config.toml
activation = "reglu"
router_score = "softmax"
groups_per_token = 3
vocab_size = 14953
norm_eps = 1e-07
Below are experts of layer 2 (counted from 0) of a mixture-of-experts language model. Rows are named gate (a neuron's input weights, with its number), up (a neuron's input weights, with its number) and show model dimensions 160-239. Each number is 50 + 12 x the weight over its row's rms, rounded and kept within 0 to 99.
Before each expert's rows: a language model's description of what the expert responds to. This comes from a sample of Wikipedia text that the model never trained on.

# expert 11
It responds to: Numbers and c-fragments. Numbers in tables, dates and page counts, such as 115 pp. or Channel 35, plus c-containing word pieces like Pascacio, Péclet, hex #fccc0a.
gate1:57 33 54 66 25 49 23 78 53 38 55 70 36 39 46 66 67 50 61 77 67 57 52 42 50 56 56 46 60 62 41 50 60 67 48 51 54 50 62 42 52 56 59 80 66 56 26 55 41 46 65 39 44 44 57 59 38 51 48 31 45 53 51 42 57 53 37 54 61 32 31 41 41 47 44 61 43 46 40 61
up1:47 46 41 38 64 41 53 36 49 69 68 47 44 29 40 48 39 27 49 18 36 67 41 41 48 28 31 37 52 56 30 58 32 45 33 55 45 46 53 55 41 65 23 61 60 49 64 63 63 25 47 50 44 39 54 49 51 38 38 44 51 51 43 52 43 42 43 51 41 35 67 51 37 53 43 39 66 50 38 22
gate2:43 51 50 49 45 60 36 65 68 43 26 32 71 37 77 62 45 46 58 55 58 69 51 37 56 51 21 49 45 20 59 62 56 43 65 31 52 73 26 70 64 57 50 66 23 46 58 31 62 51 52 55 45 41 61 58 62 51 45 35 59 53 53 51 72 26 73 59 65 48 61 56 52 45 45 52 77 41 52 52
up2:56 46 45 30 56 46 50 56 64 68 37 52 57 72 66 56 50 52 34 62 48 44 51 61 38 26 46 65 60 43 43 49 56 26 63 37 44 44 40 25 45 65 63 45 56 69 59 43 51 62 49 50 27 47 55 49 46 57 32 78 43 40 48 46 51 34 40 38 64 41 41 25 39 62 39 38 30 77 49 65
gate3:40 74 54 35 49 51 24 42 54 80 57 42 48 43 57 42 52 66 62 47 62 31 65 60 39 44 63 45 33 46 57 46 51 70 59 39 65 55 32 48 62 49 69 52 48 59 67 51 52 53 71 44 48 46 37 66 59 57 50 57 36 47 75 47 50 50 44 62 46 54 61 50 28 46 51 40 72 59 31 62
up3:58 63 30 40 53 70 83 52 34 49 51 49 33 58 56 69 42 56 52 57 55 42 72 26 43 49 46 52 65 75 29 49 41 59 62 37 48 71 44 68 49 50 37 54 61 55 46 74 64 39 41 50 30 28 43 60 51 36 43 49 56 63 24 56 39 63 38 39 40 55 71 52 55 53 59 61 38 52 39 33

# expert 24
It responds to: Vowel-final name endings. Final vowel pieces of personal and place names, often feminine, in sports tables and casts, such as Ksen-ia, Gis-ela, Tanish-a, Ain-ola.
gate1:48 44 81 50 51 44 41 60 68 57 70 67 43 58 39 70 46 56 52 55 65 55 57 77 60 58 42 48 44 60 63 53 47 34 57 50 52 52 50 42 46 49 47 69 65 56 32 35 53 51 66 70 73 37 65 45 24 52 71 41 32 43 47 54 33 49 47 48 66 50 49 52 40 67 62 38 37 53 69 52
up1:42 67 32 36 78 51 54 57 66 53 59 47 31 28 56 53 64 49 36 49 67 51 53 65 61 45 53 20 74 50 51 69 37 54 69 34 49 52 35 41 53 44 56 66 49 57 35 57 44 53 41 64 58 44 47 41 75 52 52 54 67 57 57 62 48 40 21 40 39 50 38 41 44 37 58 47 40 45 50 58
gate2:64 53 61 47 29 53 51 66 56 32 39 80 54 22 36 78 49 64 56 54 79 37 60 26 47 48 57 57 49 53 43 49 59 54 47 54 62 51 34 51 58 25 57 49 50 40 47 56 31 51 46 41 35 46 56 64 47 56 37 65 48 33 41 52 57 39 49 47 49 75 56 57 48 62 50 69 34 63 34 51
up2:51 25 66 46 45 52 44 61 57 04 45 38 22 40 39 58 46 41 56 56 58 38 49 55 58 53 50 55 55 60 52 59 58 57 53 25 63 42 49 68 50 27 55 58 38 42 45 41 49 57 50 56 40 41 51 48 56 45 33 52 49 59 49 27 33 47 55 58 21 48 65 60 49 48 57 58 47 32 55 74
gate3:49 64 61 47 36 40 56 43 45 60 57 56 65 46 37 70 66 56 41 34 64 61 57 55 57 70 53 25 52 63 40 40 61 55 59 50 49 47 60 51 58 51 74 39 42 56 51 34 65 58 51 41 56 46 73 42 50 47 44 77 45 41 42 26 51 54 52 49 55 35 41 47 85 29 36 65 54 63 37 56
up3:51 22 27 45 31 31 43 65 77 53 47 48 37 41 53 50 56 43 43 45 46 46 40 47 41 62 63 49 48 43 39 63 52 38 53 53 43 41 53 46 45 53 63 69 37 47 49 45 31 44 35 32 50 56 69 78 33 50 62 52 62 40 53 67 51 33 60 59 62 51 45 37 53 49 34 50 42 34 47 65

# expert 35
It responds to: Paragraph breaks and starts. Double line breaks ending paragraphs before headings or new sections, and the first letter or word beginning a paragraph or heading, like ==See also==.
gate0:41 61 43 37 50 54 41 59 73 62 43 47 40 92 43 66 55 48 39 52 39 25 62 40 39 41 35 48 33 56 86 35 36 52 31 58 34 38 39 46 47 38 52 62 48 54 45 54 56 42 53 61 48 49 47 43 58 53 28 60 53 57 65 41 49 56 39 47 42 53 76 70 39 57 33 57 34 48 42 55
up0:47 64 56 60 57 61 46 46 68 62 45 37 42 33 73 46 55 61 36 62 59 45 39 30 55 60 33 74 59 30 61 35 36 53 50 54 54 39 54 48 31 48 50 36 45 44 46 40 66 68 69 34 74 49 50 71 68 60 46 52 43 50 44 39 71 28 43 55 61 58 61 38 66 66 45 52 62 46 63 62
gate1:47 55 48 31 64 46 37 47 38 45 78 59 40 46 70 41 48 54 54 44 58 21 43 56 80 51 44 58 41 61 29 37 56 62 56 32 50 50 54 35 54 40 51 36 46 32 64 67 48 42 47 50 51 51 42 44 39 76 43 68 53 55 55 32 39 32 45 28 71 43 38 45 46 64 48 55 78 45 49 70
up1:70 52 32 47 41 60 76 65 59 54 35 28 64 44 64 54 73 70 41 47 63 44 53 46 51 48 55 49 37 41 64 46 38 54 58 54 44 50 52 57 38 57 44 47 52 60 32 48 62 42 35 41 41 43 48 40 61 69 38 44 64 28 53 50 56 57 34 52 29 68 41 32 50 62 54 35 38 46 47 32
gate2:46 76 39 60 37 25 68 51 55 48 51 45 51 42 54 62 48 40 54 39 62 33 20 47 36 49 58 33 50 55 56 74 39 55 39 53 56 36 36 48 64 47 39 52 40 48 61 38 49 57 47 60 44 50 62 34 45 48 57 35 57 42 47 48 66 66 54 39 33 37 53 54 65 41 51 55 46 40 53 59
up2:54 59 42 30 47 57 41 45 58 58 41 60 61 26 46 47 39 59 63 58 74 39 44 49 33 50 56 60 44 48 49 61 49 44 46 53 51 56 49 58 61 62 48 59 56 47 35 43 33 39 46 48 56 51 36 45 46 72 48 59 48 46 55 80 58 57 56 28 30 47 72 53 50 33 44 20 62 38 59 62

# expert 62
It responds to: Commas and clause links. Commas, often fused with a word ending (ia, er, s,) or following words like the, he, to; also -ure in București.
gate0:51 49 47 46 79 54 58 51 57 53 56 49 60 64 35 53 56 46 60 61 51 49 36 57 56 55 56 49 39 47 65 69 42 57 15 66 72 49 78 68 38 52 41 53 50 46 29 58 54 55 41 56 58 64 53 31 58 42 56 71 31 31 50 35 69 47 61 59 52 55 54 25 39 44 42 61 58 73 50 50
up0:66 54 38 59 33 33 72 63 50 57 41 45 48 32 39 39 48 55 39 49 57 48 47 61 31 45 59 43 71 35 51 35 48 65 40 44 30 42 36 20 46 59 52 20 48 40 28 51 61 61 52 40 57 45 51 38 47 35 49 43 65 45 59 59 64 49 36 51 41 35 71 45 45 70 34 35 64 59 38 40
gate1:62 49 54 53 43 63 31 53 51 37 62 39 51 54 51 63 54 41 72 48 58 29 37 46 55 35 40 32 56 41 36 50 40 58 32 50 50 65 49 40 46 54 36 70 50 66 60 52 60 35 54 47 44 45 44 60 33 45 44 61 75 45 81 46 54 45 51 53 52 55 64 61 32 54 40 55 65 56 67 67
up1:75 30 46 41 67 54 44 39 47 51 35 49 60 27 72 57 44 56 50 45 42 56 57 43 46 56 76 49 68 51 54 52 63 35 82 60 69 56 39 55 78 57 56 58 59 46 24 53 54 18 45 44 66 47 35 49 54 62 34 33 51 69 42 44 48 47 68 60 71 60 48 52 66 61 57 53 68 74 49 20
gate2:36 57 28 48 49 63 46 61 37 57 72 55 49 55 47 43 33 45 66 46 54 35 39 61 51 50 64 51 51 36 52 44 38 46 52 36 48 48 53 50 35 26 59 57 73 64 42 27 81 28 47 55 42 50 75 57 51 40 54 47 59 54 47 42 68 57 41 50 79 36 42 62 42 39 28 54 72 44 46 43
up2:47 50 51 51 52 60 72 46 49 39 51 50 38 82 59 50 45 56 42 73 38 66 69 40 66 48 55 50 52 63 53 39 38 58 72 58 35 53 46 32 47 37 36 61 41 49 34 44 55 32 45 57 70 35 50 51 54 66 35 50 61 31 44 47 37 16 62 46 54 37 39 69 48 18 31 43 45 35 59 64

# expert 12
It responds to: Word-initial lowercase fragments. Opening pieces of rare or foreign words, often after a capital D or lowercase d, such as D-und-alk, Sch-ol-ars, ins-urrection, str-aining, tri-angularis.
gate0:40 47 44 44 39 27 25 54 48 62 45 38 52 49 54 44 49 31 54 54 38 28 69 45 42 32 34 38 30 53 72 46 34 44 49 42 37 47 43 47 58 31 54 54 54 68 55 43 47 37 44 50 59 33 64 29 65 52 43 36 53 89 51 46 56 38 38 37 52 46 52 52 32 38 49 56 37 50 58 59
up0:65 38 55 46 71 34 55 59 43 62 57 40 44 58 38 54 43 37 63 44 60 59 56 58 58 61 51 58 48 38 60 51 41 52 47 40 65 37 60 27 47 68 51 44 64 51 30 32 58 44 52 53 37 53 63 69 60 59 56 46 39 37 44 49 40 30 64 63 42 53 35 54 57 53 36 63 47 57 52 76
gate1:44 44 53 39 35 58 74 49 43 66 39 48 38 55 45 57 66 72 50 54 41 66 41 53 84 61 39 85 47 47 48 48 41 60 57 45 44 65 34 59 37 42 31 42 54 44 47 47 29 70 34 51 42 60 38 51 70 61 48 72 53 33 73 52 47 39 68 53 45 61 47 52 50 49 69 44 43 60 55 63
up1:54 74 48 58 43 60 41 58 50 51 36 40 41 43 42 32 41 54 30 37 31 38 30 53 60 53 52 52 53 42 39 27 62 45 39 57 29 74 40 62 51 60 50 51 31 53 48 61 39 55 57 54 30 44 19 56 59 53 32 52 52 87 48 47 51 44 52 59 54 52 46 37 39 55 66 55 47 46 38 76
gate2:29 48 49 38 57 70 28 64 51 48 63 45 63 31 47 59 47 62 62 60 44 41 61 43 48 36 56 56 45 68 65 31 59 54 46 38 50 68 61 36 58 63 64 52 54 52 32 31 51 46 46 57 53 66 37 53 54 48 31 55 35 36 52 50 64 52 70 57 62 52 58 30 52 56 36 66 71 56 37 38
up2:52 41 59 57 50 51 51 58 45 46 48 58 59 65 45 71 41 40 63 53 62 20 42 50 75 55 61 71 49 43 39 60 53 47 60 40 60 40 19 64 35 55 74 31 31 46 72 51 56 38 48 39 70 45 29 71 57 51 55 49 41 49 37 40 52 44 40 55 42 57 44 27 52 38 57 55 51 38 68 36

# expert 30
It responds to: Conjunctions and list connectors. Connectors that join clauses or start lists in running prose, such as and, with, such as, including, became a, as a.
gate1:52 67 36 70 45 57 44 61 47 52 40 44 39 56 38 41 58 35 18 51 27 48 28 68 53 43 66 67 31 56 65 51 38 41 31 60 53 36 51 26 75 53 47 54 53 55 55 61 59 35 45 52 40 61 55 79 74 37 36 70 67 57 65 65 47 45 51 74 35 47 28 43 59 57 52 53 41 53 62 46
up1:15 52 57 79 39 50 37 64 57 44 55 64 35 55 50 48 45 68 53 75 61 57 39 57 42 43 43 53 59 42 51 61 43 30 38 38 35 62 68 31 42 71 47 54 38 39 28 50 57 56 40 27 45 44 58 57 68 39 48 48 42 47 60 36 35 60 44 73 51 55 53 52 37 54 58 48 39 55 41 32
gate2:57 68 57 45 50 68 46 37 61 79 55 66 43 39 54 63 42 78 60 68 48 56 32 65 46 58 32 52 52 48 62 70 44 35 60 30 58 48 44 52 40 54 49 56 43 53 49 46 38 89 33 20 63 56 53 36 54 43 41 54 67 42 53 31 48 52 48 45 50 52 52 43 35 39 40 41 50 48 44 42
up2:53 59 46 65 74 44 53 39 59 60 55 70 48 48 61 54 52 43 76 54 53 41 44 66 47 57 39 38 50 50 60 61 32 42 54 35 64 33 39 40 62 65 41 67 63 34 52 51 39 50 56 66 66 70 66 53 29 48 59 37 41 48 42 36 64 63 35 58 37 19 51 42 59 47 61 62 69 43 69 71
gate3:39 62 48 56 47 62 42 49 62 59 41 23 34 45 45 48 58 53 51 60 76 47 64 62 70 39 63 49 44 57 71 75 38 48 57 47 45 70 42 64 45 48 53 69 60 53 59 74 58 47 28 48 43 60 50 38 39 50 46 51 46 48 47 54 41 47 43 43 38 57 48 53 60 46 41 38 57 64 58 56
up3:54 26 24 50 46 34 36 49 64 73 55 46 43 59 40 52 43 65 34 62 51 14 53 45 61 58 63 48 71 59 38 52 29 61 31 38 50 40 46 66 50 56 46 71 55 56 67 54 41 47 34 58 39 74 47 42 53 58 46 54 60 46 62 74 61 67 27 67 41 57 45 42 42 46 56 38 47 74 44 39

# expert 49
It responds to: P-related word pieces. Pieces containing p, especially sp, comp, exp, imp prefixes and doubled letters like pup-py, Giup-poni.
gate0:59 33 59 53 46 22 42 44 61 69 36 50 52 44 68 38 60 57 46 59 45 27 44 41 48 49 54 36 34 49 44 44 29 32 69 33 52 53 41 67 39 56 50 66 61 46 43 63 45 69 68 37 56 52 40 46 59 55 43 32 36 51 42 46 52 37 56 52 64 43 41 51 66 71 61 52 52 65 49 47
up0:57 50 77 69 39 76 49 59 41 41 28 60 77 62 60 51 57 57 56 31 28 16 41 55 47 58 21 69 58 53 60 36 46 59 51 42 43 45 55 46 37 42 32 27 54 45 38 49 68 59 55 39 34 57 57 55 49 53 47 30 37 61 43 53 43 62 45 45 36 45 63 46 46 56 55 51 46 39 37 77
gate1:61 42 43 62 58 35 35 31 53 51 68 48 37 71 62 45 57 52 38 65 46 48 31 53 39 43 49 47 48 52 36 64 53 61 37 54 51 26 48 49 55 54 44 45 46 37 49 37 30 32 55 48 43 53 46 63 52 73 42 58 52 61 44 46 61 54 55 48 58 45 65 66 25 50 55 54 51 44 50 73
up1:57 52 49 46 34 45 42 41 57 48 46 49 49 51 54 61 55 45 45 64 70 45 58 44 29 53 36 47 32 67 36 47 53 70 75 59 56 38 42 38 50 55 45 49 51 32 33 37 42 47 63 74 35 59 28 29 41 63 56 47 56 49 55 49 14 49 59 37 44 37 48 41 63 43 23 36 62 58 41 46
gate2:56 51 54 33 45 36 50 47 52 25 63 41 53 54 53 44 49 54 60 43 40 36 66 33 53 47 56 75 45 39 60 41 50 52 49 56 63 49 67 42 64 31 46 51 25 42 53 36 33 54 53 53 59 58 45 36 51 58 48 38 58 43 55 55 43 45 64 47 71 78 38 39 52 53 72 78 56 47 51 57
up2:52 59 70 58 58 53 43 41 32 52 57 51 42 72 55 34 43 48 55 32 68 51 34 46 63 39 72 54 75 36 28 40 41 55 45 42 44 51 36 69 46 63 43 24 33 59 35 52 34 51 57 48 45 58 74 38 51 54 58 54 65 59 47 40 54 51 67 45 63 50 51 68 40 51 49 60 53 58 48 52

# expert 44
It responds to: Digits in tables. Number tokens in tables, scores and years, such as 12 | 12, 6–6, 1-939, and list numbers like 10.
gate0:58 56 68 50 29 52 58 44 57 77 40 49 47 48 58 26 30 55 45 44 61 75 47 62 68 51 43 72 37 39 51 48 69 50 69 51 42 46 35 45 26 29 50 32 36 51 54 41 57 66 59 74 45 72 58 60 46 37 56 59 50 35 65 56 48 61 50 62 27 66 37 55 50 52 49 58 33 53 40 60
up0:51 64 57 74 51 57 30 34 78 53 41 50 72 76 46 42 79 71 50 47 63 49 68 40 48 72 65 63 34 61 52 50 50 56 52 66 59 21 54 46 77 58 54 34 27 43 51 34 33 56 40 64 45 31 56 53 45 59 28 59 60 40 53 60 50 54 38 60 51 43 41 57 59 20 49 54 51 47 49 52
gate1:41 65 48 62 51 35 32 65 59 35 41 60 27 54 52 42 65 62 39 33 47 37 45 49 78 48 46 34 37 51 47 38 59 35 30 47 40 28 52 63 43 42 60 54 44 50 43 25 43 59 57 29 63 57 56 43 45 45 40 36 74 24 62 59 56 66 52 70 38 52 26 43 40 51 41 61 54 51 74 44
up1:54 49 63 48 48 55 50 50 53 32 37 58 67 69 43 58 57 32 59 45 46 41 54 58 56 70 41 69 63 46 36 57 31 40 61 61 56 46 54 51 54 58 79 53 50 33 53 39 53 43 41 47 33 85 41 47 64 46 51 56 56 39 38 61 48 44 60 58 54 44 52 68 26 56 45 43 31 63 58 58
gate2:78 48 51 54 54 63 64 56 66 65 61 68 37 52 50 66 21 34 38 51 50 53 49 56 57 53 63 39 67 39 63 30 43 45 52 50 56 55 37 54 50 53 70 55 30 48 59 52 51 50 64 43 28 62 50 51 70 51 46 56 63 56 59 50 60 50 57 56 46 38 45 39 58 53 51 57 58 61 56 49
up2:58 46 45 42 59 65 49 78 54 45 50 65 49 45 66 61 52 58 55 50 55 33 49 49 66 42 49 35 48 40 60 46 47 45 33 44 43 40 40 30 60 62 61 71 26 45 56 45 68 66 76 47 52 44 33 41 57 57 61 31 67 64 68 57 62 54 65 72 45 52 54 25 57 58 38 52 49 60 27 38

# expert 7
It responds to: Paragraph and heading breaks. Double line breaks and = signs opening article titles or section headings, plus sentence-final periods and infobox labels like Preceded by.
gate0:49 50 53 60 64 57 62 49 59 43 59 60 49 56 41 43 60 44 58 35 79 54 50 50 67 59 53 51 53 68 45 40 43 67 65 74 53 36 56 76 46 50 66 40 55 60 54 37 72 53 66 30 46 55 30 58 50 52 42 35 56 43 35 60 46 66 81 33 33 34 43 55 49 60 38 42 36 61 37 53
up0:37 60 66 32 58 41 53 36 69 37 44 41 31 61 60 25 49 54 44 52 38 48 53 29 53 64 62 52 42 39 51 42 37 44 40 64 39 51 49 47 59 57 41 37 40 51 59 54 61 43 34 37 51 68 52 57 54 43 44 68 24 45 65 40 51 52 46 40 50 64 75 65 56 40 42 56 23 65 56 40
gate1:36 51 48 34 45 35 47 36 71 25 42 44 36 37 51 38 49 57 65 59 70 36 68 45 48 54 46 30 30 47 56 50 43 53 44 53 30 46 39 41 39 45 47 65 52 63 36 68 58 41 42 34 63 72 42 58 38 72 57 35 27 52 42 35 25 42 45 42 47 72 55 61 55 47 44 52 55 63 45 39
up1:74 46 75 61 46 31 61 69 41 55 42 43 41 31 61 55 37 62 27 38 64 37 67 37 13 53 41 53 62 48 60 30 49 70 36 43 43 48 63 51 51 34 42 53 54 33 45 45 30 60 39 59 56 53 56 51 56 53 45 55 59 49 60 66 44 45 41 71 66 64 33 32 33 66 50 51 51 37 41 52
gate2:59 26 42 49 56 57 27 76 51 52 45 75 61 54 55 50 42 49 58 61 33 32 63 74 41 47 33 41 47 21 29 31 42 42 42 47 37 35 37 39 37 59 50 43 50 61 44 64 60 53 56 65 52 45 52 49 66 51 45 40 33 63 49 33 60 47 55 34 31 49 65 45 57 13 56 65 54 81 56 41
up2:58 41 57 50 67 49 50 35 39 57 53 69 33 34 61 48 30 53 50 51 55 42 53 41 50 57 55 33 65 41 49 50 54 54 49 72 53 53 44 32 61 59 35 54 33 53 38 47 36 62 38 36 51 30 48 51 37 39 47 51 86 42 66 42 47 40 40 70 48 41 60 61 47 52 35 61 86 61 65 37

# expert 50
It responds to: Name endings, CJK bytes. Surname endings such as -ić, -mann, -ski, -sson, -ová, plus byte pieces inside Chinese or Japanese characters.
gate0:51 59 41 44 36 51 53 37 63 80 50 44 54 29 49 59 51 33 57 48 37 44 56 42 32 48 17 49 51 66 58 53 38 76 56 43 60 50 40 56 56 53 37 39 43 60 29 35 40 57 46 47 52 68 54 70 52 55 30 43 70 46 69 43 39 62 51 51 48 24 31 62 72 58 43 46 77 53 49 60
up0:64 61 47 31 32 61 52 47 51 55 52 40 34 41 53 62 51 41 10 51 32 40 67 42 59 45 41 40 45 57 76 43 43 62 61 64 41 44 45 55 46 48 42 51 76 63 61 48 39 30 48 25 39 32 49 64 56 24 40 43 43 72 53 43 43 71 53 60 43 36 38 28 31 38 73 60 35 54 38 23
gate1:58 39 63 34 39 58 33 52 49 72 52 50 30 33 49 59 70 34 55 63 47 42 49 55 54 72 40 39 42 63 63 40 61 64 36 58 37 82 32 46 56 50 46 61 52 49 61 30 56 43 60 57 33 42 83 73 54 54 46 40 56 49 47 54 65 43 52 51 56 41 53 56 66 48 22 33 59 40 51 51
up1:40 57 56 48 49 59 42 63 27 42 55 24 46 65 38 56 37 43 59 59 26 48 53 44 59 34 44 44 53 51 50 58 36 36 53 43 55 43 37 53 67 30 55 59 35 74 69 46 41 49 43 59 28 42 37 47 35 51 37 60 36 48 49 44 55 79 55 59 33 50 65 66 73 65 37 41 52 30 43 64
gate2:35 35 53 52 61 27 37 42 54 61 44 67 57 64 46 45 51 45 51 59 66 53 56 64 48 40 39 42 55 71 53 52 53 36 66 46 78 59 51 50 70 62 60 41 49 58 35 37 31 57 42 53 59 56 39 55 46 37 21 55 64 64 52 50 43 62 74 59 49 39 38 48 61 54 40 26 37 50 57 61
up2:49 62 33 50 44 42 33 65 47 52 51 28 33 58 60 39 48 61 49 53 52 61 59 26 54 48 46 49 42 60 55 41 46 36 58 37 36 36 43 50 72 42 58 56 45 61 24 62 48 50 63 45 31 32 46 52 48 46 59 77 79 56 77 39 48 39 36 59 24 74 64 55 38 50 55 34 51 73 38 56

# expert 17
It responds to: Word-initial Latinate stems. First pieces of English words starting with prefixes or stems like ex, dis, rec, cont, as in execution, exchequer, custody, respects.
gate0:43 44 35 40 34 40 59 46 51 67 45 39 42 58 60 43 56 42 41 59 55 44 58 42 45 56 52 55 67 54 23 60 34 43 57 55 34 31 74 62 49 63 52 47 44 37 47 60 68 57 47 56 47 50 57 68 39 49 53 55 65 49 49 73 55 25 39 52 43 40 40 59 53 30 47 58 57 55 72 59
up0:75 57 56 60 29 45 40 66 49 44 55 69 23 36 51 64 46 41 47 41 57 52 41 45 49 50 56 51 63 32 70 40 54 65 51 61 58 42 56 42 50 45 69 36 35 54 47 20 44 31 46 32 48 29 41 50 45 38 48 48 31 44 29 38 73 60 44 44 49 22 47 66 67 55 76 40 45 55 49 38
gate1:49 41 59 37 59 58 46 49 48 52 40 47 48 44 28 31 43 55 56 39 39 32 53 53 56 57 60 64 10 50 37 35 46 58 52 51 56 58 34 54 32 70 49 47 58 47 60 50 34 68 76 57 55 34 55 53 57 37 53 57 31 40 38 59 38 45 46 34 71 43 47 42 53 45 48 55 72 45 68 70
up1:46 60 55 33 40 47 44 33 45 51 59 60 66 50 24 44 51 47 55 60 36 57 35 53 47 62 61 78 44 56 28 48 57 52 72 54 49 52 32 43 50 45 39 60 38 40 54 61 44 54 62 70 45 66 44 61 61 47 39 70 49 40 44 43 37 48 72 50 68 60 41 19 53 41 67 60 66 57 60 51
gate2:40 44 60 45 67 39 57 47 56 58 37 46 47 46 56 52 57 55 47 41 46 54 54 52 59 44 36 60 60 72 62 65 53 35 43 56 54 39 47 42 64 24 42 42 45 49 40 49 54 51 55 44 46 70 59 36 45 57 38 67 38 36 60 63 57 50 40 72 56 40 41 43 61 32 44 40 34 35 54 80
up2:41 38 68 38 56 63 52 53 58 61 43 49 47 43 46 55 35 67 39 49 60 71 46 58 37 53 53 23 40 25 37 48 38 51 49 42 65 49 42 54 73 38 32 43 48 61 52 52 52 59 57 41 28 30 64 54 25 52 39 42 28 76 66 54 36 47 51 56 58 45 51 43 34 38 68 57 65 52 62 70

# expert 27
It responds to: Line breaks in lists. Line breaks starting new list items or table rows, plus in and an pieces inside names like Salinas, Palin.
gate0:74 43 50 48 66 63 48 74 48 41 42 65 17 51 21 39 46 59 42 57 59 34 65 47 41 56 41 56 28 42 54 58 70 49 54 49 39 49 40 76 60 62 54 50 48 51 72 61 44 41 41 54 52 47 33 38 42 73 56 31 58 43 69 54 48 50 39 49 61 58 45 44 46 67 37 66 30 61 47 41
up0:61 56 62 75 50 64 62 48 65 52 56 36 61 48 75 53 28 45 42 49 53 34 57 56 59 19 52 35 69 58 53 45 29 36 70 58 54 44 59 45 42 56 46 46 22 53 59 38 40 61 60 42 39 48 80 60 54 60 40 29 46 48 62 78 69 40 46 45 46 40 39 36 44 49 53 42 42 51 55 50
gate1:38 36 66 52 55 37 53 36 49 36 43 69 52 55 55 43 35 62 47 45 53 61 31 61 47 67 51 33 25 39 77 63 58 59 64 33 41 34 34 62 58 70 50 49 75 44 52 59 51 66 42 40 26 36 60 30 35 34 66 56 35 58 51 41 49 42 70 47 52 27 35 63 49 47 43 50 40 47 59 51
up1:41 36 53 76 47 43 40 46 23 39 45 52 43 68 46 48 39 63 38 39 40 41 48 48 56 38 59 62 58 47 77 60 48 56 51 45 40 73 69 60 38 49 44 52 53 37 60 57 30 56 56 26 59 58 52 74 58 39 43 49 59 37 50 55 50 54 47 61 43 55 57 46 50 58 61 56 63 37 32 60
gate2:62 55 50 33 45 54 44 71 47 70 41 71 68 47 31 37 65 78 32 54 57 65 64 38 62 40 21 66 32 48 53 51 47 40 33 72 46 61 40 45 39 59 55 91 62 61 37 65 67 71 37 60 51 51 60 35 65 51 46 59 49 61 50 38 45 44 24 49 51 49 56 51 48 55 55 49 54 61 46 44
up2:54 37 62 45 48 42 76 53 67 57 39 29 42 61 41 48 65 73 43 35 54 52 58 61 35 53 36 53 51 41 54 53 47 44 40 63 44 34 63 46 30 38 49 50 46 61 46 44 56 38 47 58 33 56 55 45 64 49 52 41 54 79 43 38 42 41 67 46 51 28 46 49 32 44 57 55 46 30 55 54